Below are experts of layer 3 (counted from 0) of a mixture-of-experts language model. Rows are named up (a neuron's input weights, with its number) and show model dimensions 280-319. Each number is 50 + 12 x the weight over its row's rms, rounded and kept within 0 to 99.
Before each expert's rows: a language model's description of what the expert responds to; "mostly gets" lists some tokens that are sent to it at least half of the time. This comes from a sample of Wikipedia text that the model never trained on.

# expert 3
It responds to: First piece of a word, usually a capital letter or short onset like S, L, Gu, sl, gl, often after "of" or a quote mark.
mostly gets: " L", " Gu", " of L", " l", " S", " of C"
up0:55 34 39 61 59 45 52 53 31 39 36 62 39 56 52 49 35 44 45 54 57 58 42 48 47 47 55 61 44 44 40 56 39 51 49 51 58 46 53 40
up1:59 58 50 51 49 35 14 37 59 62 25 45 59 45 70 38 79 44 52 56 49 62 67 50 67 60 64 66 48 31 28 40 38 69 64 31 62 48 51 54
up2:38 49 37 40 54 32 53 46 66 49 36 22 56 42 53 47 43 45 70 53 56 64 23 69 51 50 50 49 51 30 35 74 47 66 57 56 44 34 57 47
up3:69 35 66 57 59 52 45 45 47 57 59 45 59 76 52 63 47 48 65 46 40 57 51 42 50 46 58 65 56 38 38 45 55 44 72 43 45 43 55 60
up4:34 46 54 68 55 65 59 57 37 58 18 44 63 43 38 47 57 64 32 55 36 40 73 68 50 60 33 67 39 45 45 48 57 52 41 60 61 50 41 29

# expert 1
It responds to: Short word pieces, often the second piece right after a capital or initial consonant, e.g. r-iv-et, R-ad-ical, f-alter-ed, M-oral.
mostly gets: "uck", "onnie", "atter", "arl", "abb", "lad"
up0:37 37 40 50 52 61 47 39 56 44 30 67 45 37 66 69 51 56 53 66 43 42 49 81 71 45 56 55 56 55 52 44 55 35 67 43 42 46 47 68
up1:51 41 43 46 44 55 44 38 41 60 40 61 40 35 30 58 38 54 42 37 54 34 28 24 48 63 40 56 71 47 52 32 45 44 69 59 71 48 47 30
up2:51 70 54 54 50 54 43 59 45 67 31 43 58 46 54 43 58 36 61 54 67 51 21 40 50 55 43 65 50 17 46 61 30 51 36 60 39 52 43 47
up3:62 53 40 50 20 68 58 52 63 55 39 47 34 44 52 32 64 24 47 52 76 42 62 59 74 32 46 40 40 37 51 52 47 56 57 53 25 80 52 75
up4:66 58 68 46 64 38 54 74 52 40 53 42 45 60 39 39 56 55 47 53 37 43 52 35 62 59 56 61 72 61 65 53 54 39 49 53 54 43 56 56

# expert 8
It responds to: Commas, semicolons, and and/or linking clauses or list items in running prose, such as ", and", ", the", "),".
mostly gets: ", and", " and", ", the", "),", " and the", "s,"
up0:44 57 41 59 58 45 52 60 44 60 65 69 44 54 53 57 60 32 60 54 48 40 43 47 58 51 53 45 36 44 41 61 51 33 31 56 65 41 53 52
up1:67 35 61 49 46 61 53 31 42 43 25 47 62 50 17 41 64 45 55 57 66 45 55 42 52 53 52 53 41 41 51 46 51 28 65 62 59 64 42 60
up2:42 80 44 54 41 54 49 41 51 44 59 56 59 43 36 46 51 36 59 43 43 76 66 25 65 41 47 66 31 45 52 56 52 32 45 43 47 47 67 59
up3:46 62 49 43 31 72 58 47 50 72 66 74 59 40 47 55 46 47 56 45 48 56 42 57 53 41 33 41 52 54 44 39 79 49 54 49 44 44 38 60
up4:46 54 54 37 50 37 41 27 33 53 49 50 63 43 36 65 56 33 44 45 40 66 75 42 24 52 43 72 70 48 52 35 52 42 43 57 37 42 46 47

# expert 2
It responds to: Forms of be and have and the adverbs or verbs after them in prose, such as was, is a, widely, appointed.
mostly gets: " is", " was", " are", " also", " were", " has"
up0:69 53 46 34 67 50 37 42 55 45 53 53 55 37 62 34 48 61 63 34 58 27 36 58 52 50 61 45 26 50 56 51 58 43 42 60 48 35 33 35
up1:64 68 48 67 54 49 77 53 72 45 34 72 51 55 60 54 34 47 35 43 57 51 37 52 57 48 63 60 41 47 51 41 83 43 33 40 60 40 54 44
up2:39 50 52 43 56 70 32 42 50 85 49 38 46 42 30 47 57 47 51 39 69 28 56 60 36 51 22 55 48 49 66 61 55 39 43 27 47 32 50 64
up3:57 41 55 47 46 43 47 58 65 60 54 58 44 58 77 46 45 44 57 50 33 67 36 48 55 58 54 40 07 49 50 37 61 29 46 43 49 27 65 43
up4:21 57 41 45 58 60 58 41 66 63 65 61 41 68 33 27 29 67 43 58 45 23 39 57 37 37 62 48 61 36 52 50 50 50 48 47 75 48 55 62

# expert 13
It responds to: Leading digits of years and numbers, mostly 1 and 2, in date ranges, career lists and table cells, plus colons and dashes.
mostly gets: "1", "2", ":", "0", "11", "786"
up0:44 67 46 63 32 51 80 54 64 41 63 50 54 52 47 47 50 47 51 45 52 46 47 15 74 47 59 47 49 52 55 65 61 50 45 27 36 50 33 69
up1:45 46 56 72 43 67 55 64 42 78 39 51 61 26 41 52 49 52 41 60 57 46 55 43 47 36 52 30 58 47 54 49 57 61 28 64 39 52 44 51
up2:71 48 40 42 53 48 35 50 54 50 69 66 43 39 42 24 53 55 37 62 40 49 52 28 58 42 47 65 46 40 58 41 55 65 56 53 58 61 20 66
up3:74 66 49 38 32 66 43 45 43 55 66 82 69 46 47 41 49 47 70 64 40 44 38 68 54 66 65 39 44 60 46 36 55 50 44 49 60 55 57 58
up4:78 46 34 53 22 58 39 54 70 65 63 65 48 80 37 53 68 80 53 50 63 44 68 56 57 38 30 65 68 42 63 39 41 53 49 62 57 74 52 56

# expert 6
It responds to: Ordinal words and suffixes before album, season or leg in music and sports text, such as third, fourth, 2nd, final.
mostly gets: " second", " third", " First", " final", " guitar", " fourth"
up0:48 38 20 53 74 60 46 56 33 53 21 54 49 37 74 47 64 42 67 46 65 46 40 48 42 58 67 46 26 39 43 48 75 44 53 50 34 69 58 63
up1:49 41 50 50 49 32 49 65 44 52 63 32 47 49 42 37 46 45 57 42 50 54 40 64 46 51 59 52 47 29 43 44 75 45 67 53 38 48 46 68
up2:42 43 43 52 40 37 60 42 36 56 34 53 33 54 51 40 62 41 67 25 57 46 54 47 42 49 32 46 33 52 30 46 40 34 42 51 58 64 32 35
up3:66 56 57 57 51 39 57 50 53 68 43 51 34 71 62 39 49 50 61 54 51 51 56 52 49 48 52 58 60 71 48 37 52 45 55 43 40 34 57 42
up4:51 37 70 27 37 53 22 50 37 87 49 67 41 58 50 43 37 57 45 43 35 31 48 63 56 75 73 63 32 40 42 56 67 58 54 62 47 33 36 71

# expert 15
It responds to: Ordinary nouns after the, such as family, government, town, team, season, County, years, often followed by of or was.
mostly gets: " Congress", " son", " County", " family", " governor", " prison"
up0:61 42 45 65 58 77 62 47 55 53 45 44 48 31 47 56 69 55 35 46 49 43 51 43 53 56 33 46 66 27 65 27 53 50 58 36 32 30 32 28
up1:59 81 66 48 36 30 33 59 50 65 47 49 54 65 28 33 37 47 35 52 40 63 41 64 40 43 36 17 51 57 57 66 45 52 63 50 64 48 59 68
up2:51 72 64 42 50 44 57 52 51 37 52 31 49 73 47 32 45 38 48 28 80 45 52 28 55 50 50 51 29 56 28 58 60 59 34 55 32 52 56 63
up3:43 73 49 39 39 31 46 41 57 61 55 72 43 40 32 48 53 43 44 57 59 55 44 53 37 42 44 44 40 45 25 67 37 35 27 45 62 36 55 46
up4:43 52 37 56 56 21 58 39 40 45 39 44 53 41 49 67 54 56 51 54 38 50 26 72 65 47 45 44 61 49 51 48 55 43 63 63 65 51 38 53

# expert 12
It responds to: Final subword pieces completing words, often Latin or technical terms and names, such as epithet, strategies, -osis, -ius.
mostly gets: "ches", "ius", "osis", "rix", " et", "ments"
up0:37 58 53 35 53 49 52 41 58 48 48 45 48 65 51 46 34 41 51 49 60 32 55 61 38 41 43 62 50 56 41 44 39 56 40 47 36 40 64 76
up1:68 68 64 52 42 33 60 37 59 84 33 32 51 48 59 46 68 46 51 62 34 60 51 33 68 31 67 41 42 54 43 65 42 51 35 46 39 54 63 43
up2:33 64 60 41 37 55 51 70 35 31 35 63 30 55 52 59 35 57 41 34 44 50 33 64 56 54 48 34 76 34 64 61 40 51 53 54 58 50 54 35
up3:42 23 41 55 57 39 52 44 52 37 39 29 36 52 50 59 64 55 58 53 29 39 49 36 59 39 66 61 16 68 53 60 31 58 43 80 53 56 44 58
up4:50 56 38 64 72 56 46 57 63 42 31 64 35 63 60 68 36 42 49 56 53 30 53 40 51 54 52 65 45 50 36 52 37 26 69 39 25 24 69 60

# expert 5
It responds to: Middle or end pieces of proper names and compounds, e.g. Cater-p-illar, Bon-ap-arte, Pen-ob-scot, Broad-m-oor, Laz-enby.
mostly gets: " Lem", "rich", "gr", "wagen", "key", "mon"
up0:65 52 38 63 40 69 38 49 38 38 53 51 33 51 55 44 58 66 82 37 53 60 44 33 57 58 59 58 64 82 35 61 48 44 38 49 78 35 46 35
up1:59 35 26 56 48 50 57 52 74 48 36 67 14 59 62 68 48 47 46 44 37 40 45 42 33 58 48 62 71 57 70 52 27 48 54 35 51 51 41 55
up2:37 49 58 56 51 40 50 40 47 66 52 66 61 78 51 57 43 53 37 43 77 61 47 61 57 60 56 69 35 51 52 65 57 39 41 85 56 54 48 35
up3:48 37 43 26 54 45 63 37 76 70 56 57 44 46 83 51 63 63 50 40 33 45 52 70 38 34 68 59 34 58 73 61 36 50 66 52 51 29 50 45
up4:46 39 44 40 39 57 29 49 41 42 62 49 57 54 51 46 41 51 70 37 47 41 62 40 56 45 61 54 65 51 44 68 38 55 62 35 55 65 42 53

# expert 7
It responds to: Second pieces after a single capital letter, such as O-t-is, E-at, H-ow, plus sentence-opening At, In, By and month names.
mostly gets: " At", " In", "At", " By", "TA", " July"
up0:51 47 36 36 35 70 64 52 55 19 14 45 42 43 51 51 33 57 69 41 32 53 35 44 34 58 64 56 39 43 46 59 36 59 52 18 59 50 58 64
up1:41 54 62 64 47 51 41 38 46 55 57 60 74 71 48 35 17 42 54 52 80 45 56 43 42 51 49 69 44 53 54 28 48 36 45 61 42 36 33 39
up2:56 60 53 46 52 62 41 39 31 57 43 51 31 47 40 44 55 65 21 61 69 60 58 61 49 57 53 65 50 43 51 30 39 47 35 51 57 50 45 31
up3:58 56 58 35 62 38 58 57 81 57 46 36 52 44 39 47 36 48 41 30 60 37 50 54 67 79 67 50 30 48 63 51 28 40 47 46 48 52 87 33
up4:67 56 55 60 56 36 19 51 56 54 52 52 26 59 46 49 33 49 56 58 60 56 48 48 55 63 55 62 47 55 59 52 45 62 70 46 38 55 48 66

# expert 9
It responds to: Prepositions like of, for, between, against, and verb endings such as -ate, -ing, before an object like the, his, their.
mostly gets: " between", " against", " about", " for", " into", "ation of"
up0:74 30 28 54 51 50 34 55 58 66 66 63 41 59 36 54 65 46 34 36 41 39 44 62 47 47 33 56 53 58 41 66 38 45 51 54 46 50 59 47
up1:22 35 51 50 34 46 56 34 76 53 61 50 36 49 47 61 39 70 54 44 55 59 64 30 62 57 44 64 57 50 59 52 41 47 58 47 62 45 58 56
up2:33 69 37 53 41 47 50 29 64 51 44 29 35 41 52 51 51 75 44 44 48 59 47 61 36 46 31 40 31 37 41 66 43 47 52 33 24 50 62 44
up3:53 37 41 43 59 30 64 54 50 54 72 71 50 67 55 55 40 66 36 59 60 50 50 62 50 43 47 50 24 45 17 52 54 59 54 29 54 65 50 67
up4:41 64 51 54 61 44 58 43 51 49 22 58 30 37 50 29 33 57 43 39 63 42 45 42 52 44 46 60 44 36 41 64 65 56 65 50 45 52 65 48